Experts of a small language model.
Experts: 128 experts in each of 13 layers, 96 squared ReGLU neurons an expert, 2 picks a token, a sigmoid router.
Below are experts of layer 5 (counted from 0) of a mixture-of-experts language model. Rows are named router (the router's row for the expert), gate (a neuron's input weights, with its number), up (a neuron's input weights, with its number), down (a neuron's output weights, with its number) and show model dimensions 0-127. Each number is 500 + 40 x the weight over its row's rms, rounded and kept within 0 to 999. Numbers have three digits each.
Before each expert's rows: a language model's description of what the expert responds to. This comes from a sample of Wikipedia text that the model never trained on.

# expert 10
Table headers and separators. Pipes, semicolons and dashes that begin table rows, header cells and infobox lines, plus header words like Votes, Website, See, Notes.
router:440645514477468454497531443468482508577525504436507478489532564485491516451487475464430464542603478499446438447503464534469522482473513535460446459497429492470538516479475505521502522390471554565474504466540550469498519552496552465464471534509512529550536437455435496478580492444513490501484557502488491496503473501539463508510540558486486467498518571523581499503526550485500547559515
gate3:496487530522500507507550437461486471488562524521527572473498415481456579469481426455453530509467511479441484516528460547548536528521567535532435540514384483410459504522497484504540507431473476516480503444556553526485537532412497497526422521466512466511555479520452522483486472458528466439447517480529513575499468523543509542544409416554486499533532474534542488545504547547494516516483
up3:523538429470530488523451534476489491503480488401515458522475580519512461470527562571539479470558455535578519469475511456455407447494470502504510521485563533569569555485504517530480502587522459473468520543479462471498431515590484549449576470577476481482443566466512496510479475539453539522530508488476486487517526504481497499395552536436520490440435493505455498482503503472539505435511
down3:496527519538492522513475493478438439532524485493552516412534470573497427520518576553536462547435571616459481486516443460514504481516475516535482527454502572493503488433531540525497454537457587474496540455448405566520470520460516484499493470497418543552528524504493496504572496496581517533478465494462456476561495474493469587505518503441480459501495500451488543516557490432502494479451
gate4:522441462514485517451527525540460539490528466527506446518486445497530521578522550501479539520520572495546472483525488489452533479420538557425531479498481502449473531582516447502538532498471460494505512504486449385477466532507604473525550519466500471545591587445588503466492500509457528472536490479485470559483511458510446554492510501478486575502481451420524500575497485460510596514504
up4:533426480507502528436517559538454501448541475502490491510472495501507493576524547460511485493557553516548480504529474476468543453434552562448548443520483481409485530557489492510529543512500442534531528524488464401428455522490527466553576477494459453536582548436551510456487511546440546486534489498481463558486515442527436577458525479511467566489480491499528502596475453476469544540486
down4:558480427404490451461469535563509558544493508504436507573480532494464499539505555483496457498464538423542535495526522471479502561460445485494496486473588487480527498498514505526502517432480535504430507452481406502572477509507471548503528455520583501556519536441485476587517509509458551474570549509564505446483498463444491520463549436529507474587541536490520533555441499497438472534484

# expert 6
Table cell separators. Pipe separators between cells in wiki tables of sports, election and game data, plus semicolons, dashes and colons in stat lists.
router:395651506505532448507564473490508473600524460492560469435502497514474512414481461472467491539543425513466483468463503543516541508471507546490474511397461528469546479484500494539496473411480527499490497463610573501516514547470541486448483501482474523513542429514454499469605515484485459477470547470517480528483503516511498502525489517493471473529520542487517500497575507490487518563561
gate0:496479452497504496496514579430476450512589464538511532464506516502433447515463558508475535469545551520495530508500443519490533487491484533461513532461547440510496517519467529436518547517487509484452444494479506526417464562403491537578515494496444616552566481476440574458562471465496439477445504524499528498517410479505473561507585529476517500474508579449488510571499509479475514503460
up0:522515520484480480479531458477524566453353561436482506506486468546569548495554421531494478532472524517489420413497562455437550542525476451522531440498434477517530496474516490555531443483487523524502578519487556515541495424590501477493499484486523442470428528552576468510463492454505539541510504513499425522490532578474466451473433515448503530533491475502498471502517506531473496486492
down0:521498473474555512588511483531440504493458442543514546486503545516455482467532417453538474452474503590560493536501467449476490508503490392504495506551481553449471532501508521533515484464521502531441511500496517556540461514494561524460450564521507489485510516487512521539421482495512501446539496489399567493444443536491543547509432429551521620508472526499472483477414476486550540569512
gate1:496548434522549511478519545452452475487493517514495499515475496525584488540440501497490512477463434479536484435497441504539538505516573495501522464509515537461447568486481518471408494500527463544542462508429471527516521561484519511490520498490571491510471585468492374477514476402534479460555469434451522554442540490477543479466484530417505483462498487512455554510499561441435419544550
up1:520490556544501460529493439538540513516492455529509438463487478479459486459526506520551510553536568476495503537468538488442533487434408528497502532441482464518507506499496495539519516452469515476406489479515541473458514477525434495466503460472509515434527455575521623564454527595422466482484569506553464471487457520554515563531517455537524543550561526477544473445516448554550545458465
down1:439496517581457531428438469520430516545466511503578479491552496487505529492579538515563466552521508489467506507534522492449480449464471579549551592511526564498476479502524468531508451495508522516476586574479527498480494518475469500495490553544427456428514438485530444501442508519459539468554487500438487410501559488531475512468463511634475511452484479474532460524510557480498517467501

# expert 18
Place-name pieces, separators. The period in St. Louis or St. George's, slashes, civil, town and city in place contexts, and pipes in election-result tables.
router:417588496511547421526535482492494503593518439487554472431491506529447525365478489492497495532537424516482450483460496526530519506455504526519464520429456545464542491472487507546503506370485544482462495484584574520485495538488534464445467478469490518472525444522459495444578515453497460468467567482501484528484526530500500483517504530484470503557546558486505516489582520470484528551540
gate3:481499532449514506477519471451551479543446440465487512520426472522491477471440534527527496482500446497509500457470559549511504515505478521434467562469531502518558512480483540532503520499501536454516512441510514512527481561444548494456493586427429541547515445525468497474540543490440457531473523417415478422513548599518543516479363472445509491525530538497447458528526567521546465464528
up3:523498485515482505489480554524483539439568540545542521514537495515572474508537458489498487497512570495493427508487466524487512490541513421500495417524481443467430482488511543466478500517480513522460474534485517451461458463532504535546544417554559541469483574447521519522443502508579501465481531561585548576484428450472506476527600459558521541533437465502549504461480432466448579543503
down3:563484456480498481520508509558539472590461493488466600542458531506484507479517517527487469540493463543539500474419513493497493503421483543494511562484620502503475530468470499530491486393491505439518508553540435527490444480504515479540553554489514398465517526480517477455456477504555456477524462475501516464533486554449462508521381556507457544489520492487452539515435545531574498530437
gate4:487534510515504450401498551451454527546496450514519509532533518486460445454486494547431446450515515517485445427484552512423536570473515529451504486401505452492499445466485484561502553465486509435490526428501543491499439505546478462519476523518473530530577478584426485388553508554489499469452527500530461496478494553493405490487512486485498523531485574515496504502491486472520505600544
up4:518517546530453441412481494521529460470546522566565525570439408506507467526514509501522437438508530504538443421570476456464514438522594491577498537510537461508485460521502469494422538504450508496484559469488504577528506554508424499493498481475504506480477527522418521503513557551522504487530491483517504501557530528475515553419521535473533517537526609473498473483451504433462558526485
down4:450534465468538520538462495482447495499466491489531452476405539549397557469497456565611477429495488474500464521450489536491471440504484443510480469490590544477580567501410459560499484521471540584554481491540495502479488485510496492475516496486552512514500516486484545493502465572508516498537514510426512506516487555503510559505449505536514496531524573532588490499443557502396481463495

# expert 63
Numeric values in tables. Digits and two-digit numbers as values in tables and statistics, often after a decimal point or pipe (4.5, 471, 31 March).
router:389638508495534449498562470501508469612511457482571455442527501507474525408472450491476491545540447520452492492476486537522535515464500535492473499408447508450534506486494510525490493383474544501493493480605572498516495547484530487441489514474469527493527441515441509480607520507482473461472544465502470512491505511506491498526503512489451473514534541487527497493578506484500531544553
gate0:475486579573508511513524490492434511491501480413459499518464511497519475500522505526464504510396507445448518499501529521519514580484454523475531470501476529564521512526519542552498572505513525521521485544435506416617492484557548537555421506487547543530578511500446530481484489566623522509532548512463561494474529555515480432450501468445537481509481508579558481516529504521511510454457
up0:499546422465486486501545510493593536489507517543547471492526480539491591466479505478517485493563489517561456507513437509541489429546523505507485517487578470473481510479488451505538443508485509502513527476528496558463510525479452464449588474505426499464426498467551449521531483427428469501483460454560459554529401431499481533491442508520508487539535505374489562474512474472478445545564
down0:510496570513530576527483471511541501479466469482464543472430487470470450485503446494502558577578521493519480527571595530542484503403517491480470500423519546453504493493411472515508490442541507481506482446496491446445484521477598549392572512525495536476495458496446482463554527525553525481488518489479484522527494562469458488488483443515520456484440530588566521516500474478428513555483
gate1:459510477435520511461527461460499476485516438505523463534557371554502532468506472552448489502498469496436559472465470509463517538499505476535549477557508533439565507464519499452534537522537540444491512492462542458481500552487486478496456421472500403529447493565499552433499505566568491458549473481479488529509461500459512529552596469482538443499513447551495520558461514430437466579503
up1:489541491560536481535444473483503499517523515541541443465513554492509512429493501541504493542469451484545528479482457539517526518497417494436466512439492542587508550497502567539537448450520499496476510443491558482490509468534435508452608523498488525522485465561455500527496535544477450474522499530476455520525530569560482492530393492463549609461480483407564403479510516534506549470464
down1:547549528465533477495535505464511439586519428490571524514416529514538420472579463498471530398502473525498501449476506546598437495531536483487492491446524479514504521485482503451454393542434523472483502562470545511480489530499531515513477454514492516553516487561503488467513466548548501494470431493435441558556468441456510529506456517503492521551573508478489475468539474471492458554589

# expert 50
Headings and suffix pieces. Section heading marks ==, inflectional endings like -s, -ed, -ions, inner word pieces such as pardoned, and UTF-8 byte fragments.
router:411615521473524436477522475460486484602543456490567464444491485529479524426515479516472535542580426496454509471434506586549543503484467580512502522426485510442518486482527473541497482406491554483493510473612555512497554529455522492467493523505454495511507433499452536491552508492477450485482517477518456519505502529535477512510463500465459470500504513463551482478567498491494523560583
gate0:439536488490563491516535470491489479601447488453504491455490504447515452489478451466502492485482476478363538497507516530556521553474471518441477457422432529524542519473461536541471454484479484522472497468451548494546520581436523435467501465496538538516498443454589465491522477545514542467439498450563511524573525488514460481538516502524481523563568492491566512415495453519499530549570
up0:419474473564561503495520528508540528535514502573525463502456478479506477542447495449448542482558439489479506536577466527516462511516487512497524425519515492488501485501562468532534426491379558482582482408562445491491497553530515551543524502529463508530513516543515573447500456514537581507484492582533532470509521466509505495476506488538432454513425448428482552530463490434493558482522
down0:487533567538445537491499453451499501469465471441527524462495382474408457374493488506516440517464495491527439524488582544596529523543505508439471512536491516495546534504510481547484477481475577529534479524494524515507473507503539497438477544506447478534526481565514531533439455485611451438462548535539538492460517549528466459523443534520515474495543470490538511462550504503454534441500
gate1:420517499469499444473535538407444536600487533539546466429566478471488529478456465479473443498530438510551478482485539522479505508535511533491526515466455475545433541446467570543548562439435463467519518474551502487460519508417527463501416510516476508517536492546524505465547525465521522476503544518536450504451580568421469505499511477431510514518492556561519514486575561553482483494517
up1:543496469448554431480502507445469503463502465497462568479474484556503586560540481501493472551535516399490532541492488567493512472471493492532506550517429478439538444498510433540504513429548584545494495497518460556445558570466585548442466497427538507564500426554472558452528517539502455448570543500490476504497483512545503477452540533509519519487464518499503458576497468532488475495445
down1:512470504544485516501551545410498430566500510560512488524579544445467552440490518497570516448428514512449469476517466531522459493528551534568541433508539501462524461503468500535511460559459540559520515585507585504476537520489471485486457563455500450571524399475499448430473463496476538530520525529520514539543480479515435451488490513478457533529421458488480472482508481452512583459466

# expert 17
Capital initial letters. Single capital letters or short capitals starting proper names, often in tables or after "the", "of" (B-olívar, H-uman, G-ulls).
router:401606525522541447496555481510494469607503486482580470445527517513484533414480445495486491542552425488442513479479501560525507503460507536483459521412436502474552506485511502537509502394461549501503487453584572491525491557451517465455502510461463531489524431518444505477585517498488492462488568458519465502500517503494488489523506545490454492518545540490533483502599506471475528536539
gate0:510523556510550500477478492545405486478435514565499511520474428366520542501519478472489592560491502437494507579476546469491493593513540503582586510553543493498517513440468452460416501521520483493503542475452475468546494529472458515535447501510595511507507501549487460532511483502506534452513485454461486473437552517433544460495504541564526515454478532544506500514528441519537448520509
up0:508508462530470510564513448502560446501637500441484537488515553581474459500416431442465450461567491518488501448515510537493484380505451529416443487462518495489470493522560506574570455458543501482487497540504511522494500516534524530464509465439413547511462477442495550497502561509527479497473530554531534532546443460538487468497538466489473449508549499497509483514480537506440565489500
down0:480506456488521434507524581495538411549444494504544565447522511440616457408602476451501484535444517437520534545516488507519522492535569480507518480466494554503527549479505498461509505520433523468480514518533484507568484508519525548484496515527465401501447471434436479501482455463544571475504528478489526525514596478508473487492499457554464506455533500594468513552514522502484560471527
gate1:496520523428469514464446508543492500506464447476535514520556496502502533504439480474505421548594523510504542550457501533485471488529458578533516493511468562469512475541447562462569421545512528465530403459494478561588470513463536524502499577522528549492499485466514546539506461512519507449433509473500535464542483522433516528478416460610425516484542479587499468491535486483548470515485
up1:451496467476507487411515526464444467491541490512500576526517510471568560534517576448450498452446539560542556438533459514556515547494506453428465497496541532488538472517472508513468454478559456505471536416455527492526497510581426504507496514428534476528445468525460544493500468528438568484514508511523389594511539493466553524460538481570489541500551471539542506506450553492515543505493
down1:528450480488498475525484475515555490541555474537443542446509535491506528534404482405478509489482579535504506509497522520476546498536475538431536451492460558516474404486565494472530472473517497477569492564562464541528476442453525524483540518475550482578504533473452479473511532444507443536510485550505522499583539434405479486469585515441487480475501415509519534559466464521439519557512

# expert 36
Personal-name initial pieces. Capital letters or first syllables starting a given name or surname in lists and bios, e.g. Pet, Thom, Dem-etrius, B-ronzini.
router:420614529505537476468539461482509488611535455468535464449530479509441509400481460489449495560549452503481494457481475552517555529475499561489504532422487510462539472466515507551531476412430554490513496502599602504502496528471508492444482528474480512523518420520469496469582511474513457492446531443521493502490537546517479462499502519475476467550489547456511524530561534467460519530533
gate0:512490499495451523535458548545467572470564529494491493498529455467421448501473525514442499440422532508511490386566442513493530582560536537472460559492489468543478398543571481532554531544465471479538473493472534574539466489540462518478468531471541534517555521515534494472466463541516479599500508424491548499466532503467534464478526521505491482529450508565458526568526514482447512434489
up0:526463506499431524514466551546451545479574541505476503463486490497445433491490542542448479440429507500517497387564459482486536575547547504438460540483510482556495385545558471503575525549466480489559452469476518572522456503552484509472460563483536544516553500509514501477461435542496496583503521456511543476469543467467532474475524523495514498533463515558458526556473563504462500443466
down0:516474509551457513495474443489476473447478533487507548503575479513532536495505475500578481521462529461510491530517533496407484491445474453488498547614461520468506510456450522593567524532538456588538506491394480435480531482519493448549474472504527489470474547544453507530423560507473520425503470515516563484477516577581445507540550470448479532459514428493471448474496538538503462523465
gate1:524576493441488421497569502409487492545454524520482533459555494490575506464483430506496499526583458488453482527494526529467549563510431480543540512463401500531469480511519465554491506424495493497545505432496518512539482450429473499453515478519438460555535556496479454477526493486522468528449569446499542406523549527498554549544555461502519496582437443495490524459494508471543517480466
up1:477536429444457561569488444513451469549446502537454450559532496483471521476480459494482460559548492463528418483514562420513484561477428497563452558484491515552399545555518528524552475566512457483506484436502466567512560492554451469512496553451514531517487482539492478487516575545480556471559501438495566460483457474530540514577515522487561477490487527511543473481438506505510504510503
down1:494472523336508536532513430448394529434530502521480531505461526510543511512472548448463422498493527467500546454547498542502521471506502534388498550442537482479487477507458467472511454484505526493476479546541462499531498477526448541498461470521460506537520616483475452483539535483478550535525451471518496538561526512534478575503548504508536565437561522465519446496529546530442515513498

# expert 7
Name-final syllables. Last word pieces of foreign personal and place names in tables and lists, such as -ia, -ez, -an, -ini, -ón.
router:398615521487527444500560471490514496601531445475586451458499499508479529406497460493459486514547429485450496474445476548547511516494507558472468491407459544462546487501497523511491490404471529521488478469597593509533498553460524488450500520461491532516519439504443504485611497491486463507468532469503456509487528505513491475500482529513457479530507538489536512500563500486471529543560
gate2:432529431459545473528467495481547502526521508566523444468433517472509485510462460484500544531526403478470545515449450539534521555449489511560456510528439552498517545542500499563452501443496509505467508499541530492482491565456499483469425477556550452536480409448563439504446490445536474452548453459486474453527536472442454493501471455450506508438540551540477443552491486559566516502567
up2:518553479541555503516455460513519486462558497483521462534571534550441505514562500503442510436464450527496457498497511565445523577495556530588522503443467447575553469471527531465528494501513510456426532562483494555542526446425495458479478466478453419500537499484442520440491550446548493536442489506506560469469505514520468539512518457554570525471549449427529520437554504530530469522554
down2:529498492547504531490460501415435562530518503459513494505457526450539518509541516444553485434526497502521563478495518507526482462574527525478447536567567512423603544552500524460546540519434543502512452452489494478438495516531548534490549533530497500495451468490437462464496544534501484561562419505530456450509429567459502513514419477550459460494491480512465539507446384546492482517512
gate3:459528541508495480452586516487565417554541423503548537417547526454424522505474536486449505519502459529511416539469492564547462473542479415469507555479470495496486489465471527499474463450502558489522481465578541502413502514515473482420481454559466522514539447461473500526541492475461535474451559516538455487418481509517425500458465534516470460508560496465432469502569508483490490524546
up3:492484459491526465496431446550471492499469531550473497528443539513449524507491472530544466499519453509505474516503428517427606548410445510540457513565558465472479489457507534545494489502507451440402552522447494500476528513535487471485487510466480528507490446564538528544517562414551432571488500526465558452533524485475554511529521471532534593519498500510525570503459532598456491455468
down3:434470547589614517431538459508520513479475489556515465435472492531567501500498517523499527500558499475537462492468443534484481500521421455462527506505480464539549481505516503538490463511506455514479510468502433458466459555547484505568449454490570550512560449424488525565520524535525504480601525476611493517462436488493478512455583471567497486516505523458535514515454492495555514437548

# expert 47
Personal name pieces. First names (David, Mike, Chris) and inner fragments of personal and place surnames, often in tables (Winst-an-ley, Cl-if-ford, Si-ou-x).
router:414612500523507438481560467504518486613485450480575469454531512494484527405499444510490488525518447519452474478444514527501512519471495524500476485428431539448536504497507501505524502390490537505513498482600598508506509541493535449427483510491484547490536430505462482474615491479479477451487544469508486517495507537516477479545501539514468477536539518492526494501579512459481509537578
gate1:517581515518514481465485469559522506484414530442562461450520546478490434504513503474511559551562424486467493435458437499460516551468531516519468543517458505551495539515450459597514526496547564484469543449540547560500505530538535459445477450478457553522466493509391511487536512467510446504454461510563449523479477437488442501476533551439499551582537512490470532545503469477449549505492
up1:500521521522505475436486487539473452524471545522460443462521515578513469453474465543488432483524426526510528400494514559519515472544537507549435523550455527522518515467483520487590505502575513511512527525477438506504549505541528527487454531478416535580496494513425584523514492500442522513492466480557459524487480482481461423412521499426473450587472501485525520525562490406495570526507
down1:522516514462588469588484450497457532511564563531430473489478476529537493514487469480485483483483474461524563466517496507493513491458539481456476519495502416560598456503452481531512516484527483442539454445487387391480560574505503445527562567498480466525492515518470477473450543548487488474561487568583482470537508496559507548497469457522505499463554484449508476533500461524557498539428
gate2:448560408484533457545541479515509496550542544452526469448452497491465460506516487504542528510534450443488484494522497520531499561570475487507484529470503526525508490457503451583575516489432489433512498476554507476479528465542535410508419469510510518411497496467505445469485576530568435556497533492500478555491502561540485584593455511493476478482508531457501603453498471465580528499503
up2:506436539524517505473467515428488536527463527542500469526586398510465528479521524455392435461471497523500483511504536501517485466425527523519531544512479560493470445467465469418422500530549468522429494552466443517465441543514480533521520501517567429593490484554508510481519453528456510575524503490486479538545453503513498433482545537519489575503550495493495401499502535555464501454547
down2:561490439532442436483475478453521464505505536467478462493505515484546543524564493569525507453528518467452441448521532509491583488509521427452520493494500435536432503568533511564480529436517503480451475468453489478409562416483459495480433554557554494494589457534515514555537461552514489488505495464483569519457478507510532515545520571544470470484480503447502554482458553518543555543575

# expert 57
Paragraph ends and table cells. Paragraph-ending periods followed by a blank line, plus table pipes and single digits in results tables and statistics.
router:424623511475541454486582476493523488600518466469550483482505488504443574392497440523489517510534467483430449485492461532524471517436488563517504511407454525441507494535491534554486484418495552509526493501609515483486496522489540462448470505511469492522530452483456476426584530514475516500444525482479483537469531532507469486531534531491442494533506540507517484486591506511501539526552
gate0:496526578460536514503535504484479540485461494567530491453428531476518500566502423496518549435510503581554461544481498531522484459516507558464436543495545514483448527437475604638539567523493460578489475564504521488521509488552440516499525489488523493485570533499483465527505473430523456548485487556544492520462493540476533510474466421461421511520531509458511568547490473524516554478510
up0:524502395532496479480499496488558491480547540400472502515589519507488453466577608531462494576526505445455525458487503500438502536456517480544549468521457525533510458512523475438510400481452531453488507438483510477471546488408558465507466461512474538531479460523463553492501540538443473485530494481449542540541530483554447495539551562540578474514514449519460455485528534463517458515496
down0:486523505473534474557547456556463415484486513493530510521494463498524481443492538468504490493493395579518480458490524539512495519544540502507476478492496513466530604496475462541552407460464436532524517468503479517512462528474476560507556541474541537508563450539478526504466533532514425524540496529448495483363477544444524532526439441427530469491487546514599462477535505578533467470496
gate1:491510438504472547475476529500482536502496458486538459520496462482489533459497500528511481515429475513506414503534441482523518500542450424526486447487555462554527483531508527512557526476516523567495608491500510535435478575569458582531478498514506493492543437557515401473533569465450518460464529482527540467471533510497532476517453504506485475460515605524513566488513547459410594487586
up1:486545445519464507511460512452513547511438461414545472542466410502502507465529502523556485519438460535525428534511472475534543524576472467604508483457539497549484521502499539458540477504477498511495562480478525514472460606557471511509490544503482490464528451525531380440567598466461514459491502463457514480469457452535527506481527549487524482460553575488534510486500458473441552458543
down1:492519515509525514553463511560528461467537537551443582517432499565449401528444492515533534488494494510485517474399555462453525495487434456502476512537541504503506445463505490531481472465527518436491518533480527500519500461487548520546457513490479406559485569521511534500410525508516516458537547567525483544580525546525571562401469524493443526503493489476512461461520471572435526454458

# expert 34
Plural and noun endings. Word-final suffixes such as s, ers, ies, ists, ise, and digits, in rosters, sports scores and lists of members.
router:393600521487535445501547477492516487600526460466566457436513493507469533395490459494475488539545425508448507485460476552537531508475518523504476496416443527457534486491506520527506489361487544482502486474599564505512513553465526465453497491471469533501517446520464502466616498504509460499461526472521488529489511495503507468519493507509458487535534545497516489484580515474496513557573
gate0:492495485488550526462462540427474505539473557517448524476523537506494590422557457473469413465550523513534539522441567505507464528527465478528558555453518510452546555452436596478508506422430526527423487445440533497551510540502521477448514496461512503428521532547529541545502485494497448517521542442458495507540499451498465504502595485525441524454510538517469474536549494572533526534520
up0:482463455575415501499551503384488532512578430449504491495549509528572462493507476494474546504536462465456452433504426537503498442483424511580482465488470502475473496433488479461516484487510491548467448520503476532431506528472527531544465438530501520504531512507517542612524524505516475562535491509509506509480537500495464428440517562501478523461489497571573558520590518517461535432520
down0:520546503519573458540504510481489515490427513459459449496518491472415522466531494494510494555589519459515490509481588468488546458553558464481484534420484521481497439421448550476537583479495500557499530536477459414589491513457510471476440527505516456424430563528481481455531464549468541473516518459485543534513526563556496435535514447524536493471539512549455465504550454503466548513547
gate1:536510578495466480500477427487518436562487467521503463485550505529498490472495505437452537575505473460553490466453495575505480540483602518529512493451467573501498460486482481529456452479426532486551549518556529479474496539451524520488459534576436534498508413594529436517507515434464464463452502537593497483439483441514518543527477587513464476562447543492536459479509518479470524508545
up1:562465552496436453470466394559501457462516493528490438489513472544485509527517516586459524495494565511556476447490553474507440473492561541569519495519523572538558525503460496452439516542499488538519471484538537544482478473538482602491517521555455429498549489494569441519490540481496544454440476533470531515444501452441511503531435521416488461451416509492549537487500532507461540512551
down1:460489547507438572483500551521476525485504501503512535517492455482441523551511533513536502571513544465458588528512523445476507497590533553454471506517501519500429543521520487512616483497478543546539453504449519474480545426538442507478535518454478597455516493444556448517472503536443460487493522536447509480495501404494426497420506436475511544518526485485524493505545470394527441455503

# expert 54
Place-name endings. Final pieces of US states, cities and other place names, e.g. York, Angeles, Illinois, Utah, Brooklyn, with following commas.
router:396592517492551449502541479517501494599496463475538488456531517512440548426461453473478478533545407524493470481466460533522517494475527575488463496414483527476527530458468513540505467386503524476506475467596556539522499570440519460419471509509466507521511484531432503478587487465460453490483540446507479532469529533494498478487489507517482494516551556510509497493576520483505513572551
gate2:467484592587508452484532451542463418518553429423516450491487539505493513538486476526511574578552452441457546502466493521481540485501588516530482446504492470510468500534466462522483476486493496547510521457541572488564483539497562499539456475521434495500482418558462538483518496504439561504525587525491521448473471519497462542518472548480424486457435484456563501493551490478462495580498
up2:519476433481446518511514548517519540440543403500463542551481439456479539482467484514588419464488511553534489480508523523485524580554570465485541481528571551425476524512467458505510537541458533483477550519494505536485502501479455525525521492461587468512507557526483485542502516485479454577490486466402416553473482501545513542461569453445533529481506406563504429515474524529505483473504
down2:502513520463488458575565507411493493524542475470546453588417488451572513471471502517581547422534506549470434441540500493511485468471513523564453421520503556514489557496456485509436476494421490519477474507519519508560485519436486539560491495541497521531471501503471443443523551546504447505438496528461504480498416507512542604489502526463544582447532528467500501445496463539521523497503
gate3:467555536437495499500482522495547525523519505457543412518465563440474477498517438527557492533549504448461484508422564503443484479513510461523502520518496488488505480490531543553536475459477462465458499443565588504491515490491543459453420547513520552513553466486527547453438457471503477435462482416495536500583569593565456557561508500474510510508530531422530492439501509528461555542545
up3:450482483425542521453524482581524506511560530555444470450493510521462416549424518517497465500526466465476497480438529572526508535519567427486483470433528487448498469528482529536571494501464512494500488479527576557462508487436557497550541557534553493474549504448498517492482495498509489538491463461457498429447486495595550496526566424465472458479536443494549563452471522515589452513483
down3:478513455457493441484536531539527489487511454516480450499471528524485423556435505464474501443560449507497539470495496515533543561511488581489505497507494472557563530534507460435517536468495551500532545564544440523525470545475545528475516583466468496507495509473607553490537468439491484587530450486504419513525517450391478419577432511475501477427501515516503515521525471518433455550512

# expert 22
Mid-word fragments. Inner word pieces continuing a begun word, often after sc or s, as in sc-ul-pture, sc-hed-ule, X-b-ox, piec-em-eal.
router:385570513486548471529574455509535456592490483504543460427511475516427508416487476497526490538558442510467462487484500534561502538513477502528465537420459567507517485483556542516477494366466483493507521468517528514472486568426561464437458535457491538506498459503485460479577494516520471458466546501511433501499513494497520508520528526506437505564482516518521478497604493471521489540545
gate1:502496536431457521439490524478572517521531470600525481546469422488483489480426546357514447422504533507541467541436515476519510525512585487511472538517462485499436572549516510553507477513525513434506543505487491521411414573510469507552520545508524518459504507504544474480480558501525459458525523556534476484469492474515502551500544532563462479535463483468498486424480452451498460494535
up1:493514454599552494562512483494467448483488522383488508456505563528515529513567459649504547596529479502465539447547480512494486463459433523491537482463534522470557433441459470470485495476498496551513476501507541503581567470465530518477450451508472479549498491488421529518522422500480543533466479455486500521523532507498505465513455465449531509469518524532539497567526525560491551528450
down1:491468553485496506471471445487471487494504453508568522515515493439492524503433446546487522557530540560510489447502558575435571519473402551539512485472478545504517502459479457519467511503463514451544569500565512547518545419501510469469457505533491521506526419553511429415467472464448497497440565510552492552487478446513529527449572484465581521479565526518516520432512467549513535578518
gate2:538495468580496518496514491418523466513477517555493508514555461462531483452492522561546447446495536427533494511537548465497443488475508530464477484508495471478439491475500497508542513508580486463500555550475535504515474460501481587504483502484459492561508552524420513442497543492491459521447496565516400470438550507473420535498577469539474532531446530466438463515544597538567395475528
up2:533440415558465532475508485441539493507505486560505513505510466447539482507442514578525399469507560502544480535541546466502476464473541506438437473536538501487445483487501456497537480548624501476502537580450513531531471480490481597525517542473455457589503534490464516477475526536490444510465523582516428477496518466487435503501582476507476518521479523461483482501513529539582429474541
down2:520501595489512506549488535505482490568557404540486479416484429483524497536472508493500526462524517429580469497470518525473517517551436480495474559502500511517469402547476442492516507498553478485531487442518438520523532481511519471504473414465546527548521492585511610405515542504528474438519514545535501465512469493495582437466490455531531483492507484526531478546520459551444508430454

# expert 32
Surname ending pieces. Final pieces of surnames, place names and genus names, such as -ton, -son, -ham, -wood, -field, -mond, Stobart, Puppets.
router:409621491497521475482548465509492486590530467482578473436504525520492522399474473479474496548558424524467483486457497545535519507498496544489468496399466512461554477505517498529517460418482547480503476459621550515489482566491543473417506523471475536499540453530469479481607493479500447465468532467528479528475504504495500488532495512509468457533508519475540507493585507474466536543559
gate0:540515582499522488569573547535505520533489451423498461475573463474507609491462485509539549556531501461540509482504466468490482502527515569525508474403499539421521486498526520488520410425504516502482509510517568537560554541581547526428515481442444549462532521542482459450558523477546521471542507421501487504471463570463511511523494494424526466550464466484525499517552527522536520500532
up0:506583485523487530432457476525497582476526503504436446555419539517506479544544552440483479430453414483560545559521580483502468535416504506492587542488519440508451517529455449516408504505510429476552512481490520497538497538485429509536557519490517422552519474536521420506457489510500507525479487577510470538512528480500528438466480451528459517520523523542421488502486474519550503530516
down0:494453444529472499535569506467522449552500520448569472504541504481444518463456462544433464528441503510482514449538522536461452512495497587530490483466545491485466515542575428472453487495533499477408591511567541534492518488538517549462491445495481473462525443557473508436551505510540469481442536521515533543441515463550525445482483557513504471560470545577544501551544516401439467503523
gate1:510453569476521503499493526529562468535518560510540456474543538448524475450497449460504443532562499477514582524502566497473497524559530540465510538498531538454523529468484562542528527481447517483466477481481443492455598458472447526518464476533469445378500471519544487530501568528528518429483447449423520513532473515474438501556449522403525544480462472482484478528579542441545492457513
up1:463524430562494470506503439455446579478530465457467441473481478596480485515521568556506536422435490496498481525495450537569517479442471497511496467479459520532465437498482441496465476516578491510530483522543574515503458559503591471430484526460512542576472469539504482458523463491472511559490560530543479513484540490513530509445542471557477517501557463535520542482423436592458523537517
down1:505438560536504477494513486502448566468528513495453503510527453545587421568435546521522456449486531533541444487499497467538465585496484482414447435495502506481518429580449544450463505463501545429513556533486496506510480456564501500541586438451465492562515539465553520479453480530460459523384527497552510580555491496478488564472511505519504519503502507498509480494468487536548516467463